python train.py --n_experts=32 --experts_per_token=2 --lr_router=0.000224 --beta2=0.99
Below are experts of layer 5 (counted from 0) of a mixture-of-experts language model. Rows are named router (the router's row for the expert), down (a neuron's output weights, with its number) and show model dimensions 240-287. Each number is 500 + 40 x the weight over its row's rms, rounded and kept within 0 to 999. Numbers have three digits each.
After each expert's rows: a language model's description of what the expert responds to. This comes from a sample of Wikipedia text that the model never trained on.

# expert 1
router:549444422500572475562484446487509492431536494534535475512496446551523574501479495538479550519515458511525553449494501552515548456506504484529483
down0:513471516519460446449535531526476557587472501498507608483519497496528529477531473495484506543462469467546488493498513522536525544448488536497456
down1:477483510499507438426488482547555562490474525481531484424491492507509482477494515492492411437536500543581436519480498539444549509516500552470458
down2:451523495519462461485489441599528529510504565525413540497507535495481499498479509513457509489471521548513530349481469510494463535447485498544483
down3:491518477501505508445517504427553493512532520527465512498516490499518400475461472532439523485524499576484513469614491529516451473374511546481561
down4:518491490534501506438509443518460485519481432547403451613498505504466479454462520579495455459497410481489582519480490484454425532459578478511479
down5:466532517471522502512530515464531533463557549586521494499467448470538490495511469504548541489487553500447525491462441527428500549518490447487447
down6:503472470529537468443542485451444473476504521578473506517474500521455506480496543536513535492502475510556518515480491443547495555493428520498516
Description: Word-initial fragments after punctuation

# expert 12
router:519550534463493492573505479460434486517465544481454478386437496495530459480513490531512453479421476484453552535529479467500506561488559473425461
down0:506498496523454542419517608551505528503529438544507533484460555561518552516552537473482520530520530446514509482474471524435431496547464487485531
down1:554478511448447552521487464563439453456503565438509545425513525576554499498438502504444605499466447469512457459442555547481635425507506501488510
down2:482581561482454614460474572504478428531523580523522554490564487502498503502428504554435552472577452460443507449557465458489450470513503563543490
down3:566437576601504496465497509545471459472537507545560437496551484475497575507496472489462505497447511513547494513538475485496443505477407571560526
down4:484477441504411462590510450451458505530475501532544572515542585505508558502496528432566564512458515484435511542549498526475479590540505533502520
down5:462546521521509551371506451590562509506508451498503464502545580512504544482479506459529436490507475475490555550495510476515538544546547517436476
down6:573484478519506541494515524514549466479544506513442560494476416477506516523531517442525499421538507481482599516480528383550478467513561481508511
Description: Quantifiers and numbers

# expert 28
router:514493505470475425550498554500449492549519525503491520497483472547443451420523500513522490478501579479484537480480423506528498427510476539488523
down0:440529519513477399492505525558520421448508499521517562526547464544512479561495496531491529484480540512498525483471532566504481483541523544526569
down1:505562513538516469530463570517462516602541461472488622478611528548510500588534445449523484514494557606500491530485444492572476531436449564517532
down2:459517482489527510468551560506450537522521511466464475519487462456464490541558474475493602481508471451484503484595512499492536503468467559493537
down3:504520505508577528583496482475483453482476538573479523488533489491565518485483501529484513495427462466432573402508473546497436509464520528504518
down4:473560480506519470498509499534512533432511497479450501544455511512505494482466475498411415514436547485490502573476537524513493545466479462468475
down5:508462576509480533533467433563464466438497501517427533465469507472515487573466502502476530502503495495467528557433502566427473499488446480489509
down6:405484483485499462563459548543564492503425466504443546531508506496508527475554483519538480499581513419440583518459489477525513485583469561529510
Description: Adjectives after articles

# expert 10
router:504423479483473586459433487514426549523500463477527478456445499474528530476464491429588514499513463537517583501458520475513483488443485532510516
down0:504494436540518523474537534448494502480496578489517478548602503449515588516477514516487490531517493483546535520493525507525505509467496409471511
down1:514472569558533529495489416518479493441462511479555482522541480486516521457541558485473465462512448563521464481566509409433510433558470572519487
down2:577447557473526480577487472505553527488535484443436530502415460483462479565535494487543526449512544522569454513479477612510513467468506525475478
down3:471492451513484471529508545497538512440521463532479436441499492507441597471502563531492472518482540565431494485557515550442444488516497477554444
down4:447487538483429459514459534573527470514588478513451526593485520483486537502441424564493493485533547541467467542532474499465450452529382450489476
down5:456515459524502507572507517550494485475500464468414470459531484502415467468523531491527497504501441508569527487511536381517474482537487504615502
down6:499394451563535482480501499559516445497459468474494476544436448498511559472415469486529450513496538509446539488446487502532501441509476592501470
Description: List commas and conjunctions

# expert 24
router:523491469541518504401571448509556528503525535490450462467471545480479504503477415469522491511458475487446472478478506455492471479478447514560484
down0:473413528552536518417535487476465547479526507542514523555501421510508482446455495480514527616486479464504495479498460558481509540481541481499541
down1:522545535520494444567511477513491485506481381458514527478536576530518523464510505451590518507514486457509522491480468479432510541474462544465574
down2:506508514443473504490533541475496554470422429486489454473538425474424529498500474511436470505471462486590525500541484506469516498468469441505459
down3:495582483517415543524496459560529441476536506444432466544551539539523509458468528454548486431478504513505528518493501458497470514499444542467487
down4:542521459478431495500527505511528460503529523423512457508529503663395476567534500488490494561485548476486490507527531437492502467538518485523468
down5:516483501510565467512503513475502545543512524467437562486435479546480520459494522431464463412534597529451461572534553519470471520490521531498485
down6:484510599511431489491516487557442488475492520457549508519532541484510550452508501477448561491478513510527565482499492498477499643433519473526499
Description: Auxiliaries and table separators

# expert 20
router:566526538488431498477523454455507469564464449472505516489520499437532557479525484437514500590494525499510475434623443472476497493512514495450525
down0:503454490482463458520493458516452528497438520429495551472476513556422583592485486515511477406503519488520498534516491537519546573539513517455487
down1:529534532484508458522468526565480574433580429524518497507503503498494450542471449478496506433498523448484553451465455478539530520498412510484431
down2:502550383476448482470502486498529460464470428508527550495474460514482450467454461585490479482538530550500487490436536506567479494567528531588482
down3:466518626573489535554465523508454507491504534399476478551488524520488480484451533546425423510576471492452448488475483532502562548488491493495490
down4:492539510498513463517442568473487500552555542536501506529546532484507490561500471502567540450541494503550455482563487484430581493494476457524386
down5:502465511511511433517517577476520477514453610483518552517461489497523449515512516512529580518487459520475513518464460579519460512492594500504484
down6:505473492517523498502525452515418522512442506503568514511537489528553537483492436482499470532502529475414485506481403459484395476525548494507536
Description: Spaces and decimal points in tables

# expert 17
router:473525508499538527517516463484516511428435470485524569561573458469468457542557422539488509477547462475479537505504495526485441497473515541454473
down0:491466523531493512505527496533466466492413564535520489485478435470434595503526454490509538504486474517492532516534527526535519453497511560509427
down1:581462503488486536454524528491542507506481451468492486433505503526526538479513491473506485434514485499476524533529466491488590496507522531477473
down2:520515475471470464525439525427584446495439519596526523525555494532498510452455531450514512534537509493513465539452515509422462439512450544528507
down3:456552481523474509501515500482534500430489527529472437499503492504569409434605467533520441418594492456486490482483451426534514504507478523430530
down4:525481568443555461584545423461537453507437535504515501483553499550544463504584549567540421497529474472468535555540536470452504518475524538558464
down5:462481502492454482555537519471479543526496515446544483488549516456517497485568481529552474569507397551540555493529377520501526427475522518470454
down6:457532547529568448386503564549551501515512465492486426557484560537472558486491479506488476480456383502497549445537511528494471499550471472510579
Description: Measurements and table quantities

# expert 30
router:423488480475478470551584504518526533482468479494462461534460520416473426458539494424547479511479515455496509516488561457468494478471495533475528
down0:495579449567446438572547533526520581541443520472489485486526401516505558515505483563476529511445492530642479494490465499492509478507510522423499
down1:457458452490496480517474474487480493513498451490533485520510442500551490468499502549494418448467510504543569522483480470462507517564402519522531
down2:550470451476482454594563500481495487439472447504503431515538422492440545483483471524503502548476550491531484474529489466509614513495470494486489
down3:488369555499466538571595489456488466530453512502508603630507514441520516529534364521487496432498485544529463509480490569465505451503480541479553
down4:517507450534471551576544517555515543475528559485461541565479510504550416476509515482476547519529542456529466526453538536606450411483465418462459
down5:536539504444541545436491530524536461524489531479499539512520507560483483544496507539527499513504488480517485519510481536548504523523542550532515
down6:536560475461490456499464477539428501478530425618453481511506517578448467470480478514469522490570493507505537567469401494464494521497484572479480
Description: Table and list punctuation

# expert 19
router:527464431438561500421542546545417504493530506502451445415518519481478449506489544471466472453485504477506525431467501510518434523562516504505524
down0:507453526440459432544516469521421480429466504474481442536354519432456483492512480538442486444520570518493474544550509495491519471559498515537450
down1:487528424512472479472483483478459511433492527458520538513614535518539487508562496453488515442546506546471526572514517479498516482469493433488465
down2:430450551522529453494530537493414554532471384456560511491474510483536517464525499440481539547577487548497468548551454511463472481439531481477434
down3:537446555525452520531558457578418425554532492506487475531535560500494528515551490495512539556561545519506539434482458565488493486501490554458420
down4:547443481502549522540491517478444441563466537496469520415525428512521519480494475492439430486504461462490511550551462444510539434522473524506571
down5:519493499523472529506484439488420529547414548482497508533532484552509516450526507545482531475505484560508545501540523514524469521480504522524574
down6:580513429526489484611557498563542514500475530513517535485424459477564492516567515467547505549537575506519459488537568407524402494484498486454470
Description: Personal name starts

# expert 6
router:517448475525567607524517481538529445485578556550515490513547578526606519574496505500439471486535545432524530500465516520427487497465535564474468
down0:436398518475550490500483471523513506448527501498466506517438509505522553445517519413502409490467499476494486548448555504484500465470475477462514
down1:534499511538499530444400470491543427527520489518429507483457491435474534524535447509527553466481509476482529554489509487567536520521439527489400
down2:544470474492404450522491524512534462483409455484488473513561570471541501519455520501476452528558599537582464505488504464543619506509559501496427
down3:543509471517508485488488484460526530498529513453533535427521470478503417544606531521503446474485503500537443508476472543528484408418518515553511
down4:479555466460475564436486510496520569530470488507537565540508527481518540501494516491444516485558507532615518517561502523420577559508549538541505
down5:465476538442473436515465525421525516451498479543427524460534483462465465485503462499523477466524501526480507514547437488457488496555449408434405
down6:574508544499498523501531499524474515564529498555544483518550413488508512455468415509464572429474545497480483539513528530478549466414492513477523
Description: Capital-letter abbreviations

# expert 13
router:540541572524479539562503484491481567509474531442458573546486485569511504529488534548544551462444476554486419530505515529546508430505524523525548
down0:440549488559455499526559542508544495523489517439538576505512438472465453519487447517430517569398346491489494505449451485511454565581486460489527
down1:499442517443515485515439577507525555482468547504565505522483487512453531487469568463515485397492547536458452483518462554475389491508483485561493
down2:592506569513484587504450557496494531552449481555512514505514514523555544536495506547485485575498495498477542563351422487568467456489489458450425
down3:485477501573453475456502510429515492543528413420448578465468579514495515533500518472557526548451542493452536591530451480587519515488468494549431
down4:449498561516468503528521498444526474462485544505589470553565515482451541478523469490488570458551440498494513500506476495506517506486498516503490
down5:536553479556533550530489466485542507516475595460462585490455554497554495502549470461581547467519486551523493448443565518533484501422523571512525
down6:530464559447488442493515469539505483511528533463481541474491483540465543515481487497489501436526503465586528501482503545485479533439457572462495
Description: Plural and word-ending suffixes

# expert 3
router:431496498485455541543460544521516514486521497482482498522548501541467505517458528501531588498486511556447472440518569455462522443535560463600503
down0:440505486521497508418505541471499484527538438507502449558519493553491466555518461452518543437503502528463521511527487461429525438407483493538508
down1:497487485522462432450494473564538457537440469567553434477443436474402484414455472487550504494469490524553480461516512494451448476448445533478598
down2:459477564441524539558457527451455543532519476542471550510436477488582593533531528454507512486487458505530451525433516475517490482538516487477487
down3:516504547527478617600580493556501616537443544566519490489493541476563489446579503525447553487498520443437447527548432523492504472490443479469540
down4:624456461565446481600569510461507554585541513601538565472494487475484468508434513506527522512546523517523506516541462510463477487502551560545465
down5:440450447512501502575451509461464514494505470510471598508545585474490516542467485448446512447555549554504474491513524495531462446502500527583488
down6:515492435463411538514515504433530509490488477474530444526522479493532435407546442455488451495426585515520512506487548499499449546498523444518477
Description: Common concrete nouns

# expert 2
router:484557577486523469516446478469503505504519551533535508513459571538485486457517559452534456535538570480544540523491465476502497511450494521566517
down0:517502409514529566503448505516495479484517488594518483532509482559487427505479564511579502477493457507504503525491508443411444519574499534516465
down1:454551474522569495523474532489465438533498477489465493507470441498536481519497454521472482481539494474441510501523465440538593446512537538564532
down2:512468548450554486573569490454495459530530474490443425489432434469560479506521476484535486503340470473491543574526464559429458430537485491539513
down3:506470462532430507499499486503497553471521480432534472535501538576505471495556432466462452482585521534502512482469440580482498477488501605547443
down4:483441518455455562435492476447500482482528480451518445522520545470537528516514488436431550510511495482465507473424511469448507414501453565490539
down5:518455421509543448506511429502500521518540474521498497517460508543577501518459567592482466534556518526538415540566486538500510462491483478536544
down6:518493536483515545458478491519516542570480497495532503470503475540410502539493533440566552472560490537546495465495491502525495559436522562423484
Description: Census statistics and table headers

# expert 4
router:546371533483486453509439483466514531509476504538517469510502465595503472431544592486504552523497462486493456503503454502493481510494568502502479
down0:529474544475556476454507529516492452462502503460581465506523457528546574524493453490558472479488522494430435542527465511470498502552508544572447
down1:506504524582527509412544467486575538510441526516516542552501539447531521510437503566450501489614459528471524502587540519460514454484497486568403
down2:488508539516542414528507589459466499536522465479515517493589532495530498480524483533459440575417552531519433533435493561423452489492524533401438
down3:548483434465488557537667504458528477546525496530567506532503473499475459473505475544486448537489554462489460502567479439490476480469503483500497
down4:476461456530430436470446560574522489549566450499477493430499432496495496533526542505456506488477533542535498469494497552474487520537531507568463
down5:526474519458534523498479440496537484535580537516497486500466522449461522501495510480513548436444491467553508522517549480563477546450441374587520
down6:474456446526515533522486401473452524538469461525540517455507500519516471609519556503509532546523506484479512483548497490493502563545501439498505
Description: Word-starting prefixes

# expert 11
router:434488521508511500479503545483509529536474509437460532510498508482511565511538526500561483454466479489525528507543534551544487491500439439476513
down0:440467457551592532466480481414435523498580430519519521519496531536492481479617494438579461495489539559507493470500486569499487442461472530477479
down1:457536508494612531440472519435484442461499508495497548514416505501559506451472459513494486495532458527455523456471509546612526483504513545465494
down2:524512524549522497478483465528474496437492498463522540534565510483482581543523477541510551529442510591512533511463529547596548499606540480424582
down3:543517456544460547479507481463499494535397516477438557487572510436435452432491519504506481497568468520524515471459597533499551498483541480477474
down4:541537523476499469572547567508514528452526522553490493483532504444570485463528623521543549507568491564479544481466556552517427521478497497537547
down5:542504526493480546519551523491495439441522537538542564515377531549436511494433424483527487447538491538510530502510519486532463549579462495449529
down6:446443479534505532551505483476471474513497510464521533533472532506491551445501449568497528501496404522489506535528467474440508523507551545484437
Description: Auxiliaries, pronouns, predicate words

# expert 25
router:548529510543556485469535526465464474480480449477493530526577510490527525515441489458459508498522417574446537501469517440497453558489455511417514
down0:478482472497591504563511437532530536537499537480501481435530502495538496462542500524462497532511533511452487489513449498546442497514487557449480
down1:501490430448500487543521476415558510511520465536499623484494500538548455570469581539454494513523501525493477518481475468517492546456507478452488
down2:461565565449550561470446481496493550585528558535485484508478545539508515497475467505515528539447493532467490481463472473562495567516473529475473
down3:479536581512456497515508456590473424387541507457518571507471476602516474481514479487484477491487491487507485420484425455517540521519517517460584
down4:454476516463484437482457525521480456458509499537524467572570467485548521492553483532489496502490525505538459495512516456587486446511560517481531
down5:496536539449497514491481500527421515534499505543486510502432509498476436469569492519462493481532536490523577464550471428520452510567539470463468
down6:508424486482605445481524508440537458465512473436517549530502555551505482542508435505447515473423525502508574537511500523506534487469494486454516
Description: Location and time prepositions

# expert 0
router:535500467497515488495449532461497461546526492553443473388523479480475545450539502489492507517572500548490575531475481474522472466464472501504576
down0:478486506497536446485539525505550535485556599456477515496537430522493515474496525514465555523499499524467492517498513578510509450514511501420437
down1:542519525520528512446529503550453511474505520465545425533598485565547557574517485542477497519486533494498457510506570407503474572526494401541505
down2:471434490524490500487482442483521447561473482466437511525518547469584469508445458543549487492568519517496519491536508489466431472505440509519552
down3:584505451495405482504507474512547579495538550485566488501527433550507563526472502515491561427482459447582479509497491528545469505538502500468444
down4:473479473519521451471533547540467463525513588571493511411556589438524558513499532454475529488528448498484528502469559542563522554469581463504502
down5:473516481435535502514530560550593491466525574487568443444504531464523426474471461514505448473525491432528491494517505441570508448468551544551563
down6:422516570515515516433478513531499497524505519448511470589455496446424568504457524475583428517500507476502468472556519449461485483514456509453524
Description: Titles of works

# expert 5
router:463478488470468495515535510486493469475543562521525471533530501499477476532514581466436494517593530429544468455470503484533526601545539453515493
down0:585565480533428540496494441569476476476464497507408527503536468528457556451476476541538496492499522508521462438472548486478447449484487554564501
down1:539457414545526490528508531516432478422539478514497456505437475497487502510522535508528472461477519482500523529505474475522530526466463491410478
down2:444440399558460473521578490458476548473523425499497439483573522481501453420497543524502499510537461487449497542484451449497521490491499525441548
down3:475521511492485505558504534504475490390482481485533500529490495539485490492509515599560503528483523457479536453409483459523428545477513520515560
down4:541460552526491474435465524525487496572566504542521501476505555463467508459515450393470465510559447490479488480511468504536514476533468479508442
down5:481509434538478497563555465514514576443451571498589487500449573521491539531474525479534530513509579468496478470498442556531567450537507554488446
down6:486547518481520516471493575475513513489472546479530496520487443476518465591432510511538559433464534497446523497442504454464449558523513525516467
Description: Country and place names

# expert 29
router:450413501461508537461477420456532472533502482528432427514508481406485458494454449498497549500564456520512498474548444507495435586487545524471532
down0:492460447478548521534494448418537578460552431535500562490501457560505546498489511444519570566424429575466471508463523460466534549477450547434525
down1:573511526539500479496554478476472508543480483459574579516567554505538508560572497440470538438439420477501486481479454475408538436550516476490500
down2:529503490461511467507416503455536453558507603514395454531492448505425519476469600541543490489483496505468485472556562503548479548483499496521533
down3:510518512474489539491507501581500508480481518514510536430476504469466482423489540534507509425530463470499518529514574505457512495583506571502486
down4:526443459464456496519534587611482528449480426488517455470482455451537451403475429540483494473543554488424469493497534499436444524531576503467449
down5:441486493530496474440499533501458493511394486548601480489470462440478499508427540494456536454432553552449505482503453458464472499474455487541468
down6:463568518491512386432510505470516559485516597474473508517418552462494447519504525505454497498465481502432420499491478502476467443552481483507486
Description: Dates and year prefixes

# expert 23
router:545506525427554407470501518488546494525510472541496518568478462523481496531559423547522488472548522456547448521456475492422510548483568521457490
down0:457524415485494529499456490461522473511518441500523570508494524568444453470454555495465462426466492463499475478467507510448548504460479515455478
down1:502506552491562485532496465565516522526512572495552505568448486489572490492501493565476457480526422468533474500492511494456552509470506544504548
down2:485498606485548451488497473531417611475511498502576513437537535530468490445538583539535506516511481499490506517462470541506460489550490547471434
down3:450482432505470457512468559500512585462522538490556517500472452509472507460425424510530574489568527518526501554485471531504463537486533512536484
down4:536554517488504490455495553502538523532508488521560554502521481458581490566497505550492488486535506481527489519543513480518539486474463446501547
down5:502475494551512495524504527469510468525508525516522492462407596472448567566514496488502522494460512563518501507548538514587546498468451530515456
down6:469511534497538489497503553507489595539494494572555485541496493492508486466530444455501502490485476537479499541548582548463494526522520464440531
Description: Surname beginnings and pieces

# expert 26
router:535500489590500485464510548491503427492562489550471554544481487552527551492502486548535524511429458477518490566472453420466526490491440520472501
down0:548502565462489431540551576494451475465559497505524461534478466461459445555481519439479488554467547442453498492490560496519509466508544510494540
down1:496509546480486489546431538565432475455471497472460463505452444445478478438511510553478549555464490555509510390520492493520526590570538490509497
down2:438508535547589530504561543456489532495484512564473489466556525583505463500556497454444483504554530554591483515488555465459505500411449492568461
down3:553438597505509500544453543529442481463552538436524460483508539607470474479470550553489571440465450503498502475500470539524546470398549513534463
down4:491503483532491454498476528458533491508529420539517472460512461509497513532510507520500537404500473473501510501433479496525461532377489464594452
down5:435495552512484509520532449506502520509509463447534532509521630503482536534572580483480534563510571488551539461476500553534489415565494468426508
down6:533456508479469546478523524525525466438467558489493485448481453529508496501453572474489509494463453439495486462521506522527467614520512545516473
Description: Place name endings

# expert 7
router:480456485585560542514432504576510497480478448486423535492491572560498482501464453514513429484509510591512533561512465533471515515457425504512408
down0:526510499488505453491633466523521517557514519482497519523497455531499440520516497504505544514512479506513518476519523494513458459598480405494510
down1:501489465488523473531530493418477410457473448455499571474524513536476575535492454455528480560433480464498528621442494455470478516561514541455467
down2:490529519519468520508489458499534576574471499523482500510473555518502511444555512522505452411558519499387535402523505515460528472528506489479474
down3:464523528536567442494405585513450486512472512460589483484508420476514434496531452532492474524446520544508471446505506458508503471489571519567572
down4:522556486497448529499512471498518470494504453491569533483513436508404551527507536386472483437530543520538496506443528476530469467504505506528549
down5:536553522465477472443529565531482484508508481488454577458495482517466536552496505560472404520504452546557527436527572592472566503464528515377485
down6:468485496475516486435486517505498497463515541494476481521478545462503483493488521505517496505449434454478578401544574558547532532423497517478543
Description: Table and list structure

# expert 27
router:485471532468514452478528484487551473516523448545589484482512424528533468538585522516499504484507499535500402481487487451480506497478443526499524
down0:421454599456428597494485551527498427468504539478569447469552500476515586468440549528516475476457484475453537451571499522518476528521571458580512
down1:486582468431440536524555502509548516500540502460549481470523470540439499530521538474610526506530429460516501533432509573467489468499454525518505
down2:492458526464495478568473484510575438548525524479479505437494511485495475517501487524459457515486481600571460451551497473476509502526514501528401
down3:423476547494565521474504538493579540505530522516512492490557500473488461468514540443474485534488561440501545461393555493509577494431394550487502
down4:553532522478502450494501522497551468565497472540466526505476506512552490484453510489462463485526486524485532521390510478543471455566494492499466
down5:490585490571535538488499531484514525547447454538522507541529472585496490532522546470478515462512431556426581595477480552533491491437476603520513
down6:481530495479447501411459527470499606506531470512456534496506434459569500560518485498512523535451532531395586478552432529493527505574524429454483
Description: Personal names and pronouns

# expert 9
router:438554477463510439431520504463504529471435558529488444511435499512424440422441534490493521518518542552521518480494514515550584544511557527547513
down0:548515503462527530505415598449476520482441460525542465526490469446483594539513560520469477477548468524506516536553484459498512631506436492449491
down1:531541538487464480446405520457492492482514453500486532437500515501537453455456527516564620482439515524549480534555504426406507517527543495514480
down2:494524494483497537452501541472525522528488481511506533506508547489587466497440502466507435474510428489505532513567513497574451500600424482504507
down3:568438508557534479577547529513533517589460582441413515501381498531472542507493468606453420546505512527472524551496497498495419447506500563473473
down4:525499627507492480525464550443505467548596409491588517484465539551473491513562501470469532427535473546449504467485502522477445475496487537469498
down5:504481630530455503493499495550534517474519525482444451469495511500463467488501553457471529554563563524442484555494524505546516496523549505484468
down6:486556447494456555487500546589564448540556460530501436440552528507468529479515504489526557485503465519551510472524462506441523530495483501522415
Description: Determiners before nouns

# expert 18
router:454485520481486439508484455625495538506517514533474523499464466497547452533557555484576459442502556482514455491458532505470543452567496452490431
down0:507551433506480510494581522428497470489519441436479472530508462534532478473493500547531607512436540474571468497444546613451464452498476477487538
down1:485534515500487435533516425524538553443534456474405513544490462503517473475488459483537441512486540519512462588453445552543524508530471504559453
down2:508519531545415480468501544550504437443467478468476483466484545500494459494532528519446511463520556487564513473526453504495506572573458447469491
down3:492528530502526486445497482502565481479490468519449533521538479526514519500501507516509530457507498478481486502513451451464500470457527520500495
down4:547526475540474450481476512518521472475544501453423480448501525502511488496511551499434511510514528509517513518532471502482485451481468507487485
down5:393442530473575522518509471544509536402507526558519457491560555543453496473444452508488534551496483456487509546372475470479536548460512494536404
down6:459443506539560399476495521471411523544427522489471515494537528385533497480567480426470492501539538448530556468525453596470524513495561490441469
Description: Foreign name fragments

# expert 31
router:540526535517438493473454511493495508591429476446485538522481504486438534552530511460548497514478471515422544554443463477477501449486495475515501
down0:433475447528516427452492474474505487510512592483492471515566503468558545531487476492490454499491542513536466439549394485473473538546570477515496
down1:446498520494493543509496458511506525547543558554489508453444474426477554490492555459459479498499475517423490457538463493491470520422505489506525
down2:582506533536538491456543449543488464500487542521497518551463449496457429549535483496524584515471522498382368436495494489514515569447519539478476
down3:515513496474474518542487459436524527439499482570488508586546518472530460487476500508462494501502455447455566455500511539411502508462493479491468
down4:475467501482504516542481515427448526471552544492518475468404439557522451492557546474487524426500537522513498502526447485492536504460469545509508
down5:534422447493490513506526453477469583482535451562510441517409525519430599471510536514501508473466486506511456512463549459475559414536489508470485
down6:471547527489435508529534496447486556451487499500545480427531445501535518464498584564449512518566498546535520539446431538555505502480517496435432
Description: Sentence-ending punctuation

# expert 15
router:445555473467446519537546470538479491483470508484536511484560462498454461442498474499472500517483581539520501518544404481518481453622538493472489
down0:453455503521506456559575481528488486482581477436492518508478510480506483481477443507444515458458487498508441507554511492521544489438553505518508
down1:497524459410486536505426507450525481457427508442488440478517534524435488495424537451595465479563499505493493449566549489497509477508632462531491
down2:533510469500562488505502475495488517457555566440471448551450528481513468521478525491496433463451511458496503535513586470493499521526479518462435
down3:525460549481503499544491451477505475561541364483507502509427466489541520545468467528520570469473558461526495446492549518548455533434529497533434
down4:552449574397518525550501593445447492490447528485458477414514498540395559460491420539523508540547511464491570507534466551515453596529482505443515
down5:501531424482491476477512520453434541451519451542514465533490573437517474524530487479525521492473558529426498489607486488476536536552513500541507
down6:526504504533543506550594451475487503536495485505550508513517481500426522451480502437516419480429392466549512443518507529540423515528479550503499
Description: Word-initial fragments

# expert 16
router:377507524501479548444499547523514521491526492449436489522510518488458530520424542543533516499505514587491494555509492479544544390496554481513579
down0:494516520529447538471466459463482463489482456527504510498505531523448562498434444499433473541541511491510510519503456531441521503543444508498417
down1:442532584549570564509520488504538537492507526496508447528537568504522475488509557462478464476487523569466466550560483479405498532497543498437516
down2:431485481527441547518509446368461521503603521420540526456531524519564482533466466523456490487487460549535424409524542434508499526534417583522472
down3:493488528509511522500519534492538532381467503555473442543481432548522473490510438488447464448496587490469527562465543525481465463475455489505572
down4:540510492512538426505521508524608513475489448522503473461450547556478513515470530443479469495521429524517478481547418559471506522547464496551543
down5:555459473515497454512502517478543446547529579455474506540523537465479448443533524546511468514466505465486497442469494498514442460587543440519546
down6:523485426470504533508476476462516454448491500506508500505561445490487519479556493455465569524560498460556537507421558539505518522465468496543475
Description: Institution and event heads

# expert 14
router:486519444516487500472455441493531541512509483556519536537534494468522545497461517583534489541515429472576480546528502472591482481444545425468524
down0:471522581484532485437515506519561512492495466503491498493550515520615509473495484479478500479485528507484460494503460455550496474446502560511507
down1:434567484492589461490443413579536491440481566485439544536472539489467483442448544503562455476533501532508621524422497470438519455463461520464473
down2:511546459486460528461488460520503501458433476466534485483486536505493434507474547509437483545447521490496476497430469444486532454555517468478474
down3:521475577452543471523484546571520480458490478518452495478518498553532499494478532549510501484485506544540506481487539490439475499534526429532422
down4:509523486467507432538491512484519577538500478511533546478502524436519486484479452445495468562584491580542553508519519567466474486489404523541512
down5:482471577511500535540448481513559486487556534444566452482414466511514506428536567462523510492420538516529461511423510430481587510523467520497498
down6:547466491553430533556534554518497462505450506496594485526562508540509566522549545541500548580504509529521546541449493500515439450425507486501477
Description: Final digits of numbers

# expert 8
router:493521497551527523515547542493493439537498468463539492454505519486501493469451531428541478469479485517579513529525486459516427487475503560511483
down0:416501485546470473483505495472526541562488554516493528566505458539485500571491441462475518438491477477438473502462499464505463474443525537568565
down1:551556524535507478506563462451472504501417516522463511436512514519588463487512526466576451513553477517496480487431537478525527535464506490542537
down2:499552542487561554501564537501537447488462469504535498447528526500520560518518454489488494546470528506525420558525513471579543485511517491445468
down3:553494560470496544509496492488468481513593438543499512437577504522457498446428360469524487506539561488485569487561452506505489500453492503501494
down4:555485557521549545500465444504526519474508512501511508495481434547622496472442431542528517520532502442499491510468461517525504570552481498485499
down5:444478520521513452417479577475521516505492447403442535494432458515535539480447462508534506535555511494490521507523511506439523570486546525458491
down6:449494447450501493508543577479509497537484473472517506497513582431537470511495516571455511537475475533449567501579480602561417465485469542527569
Description: Prepositions and linking -ing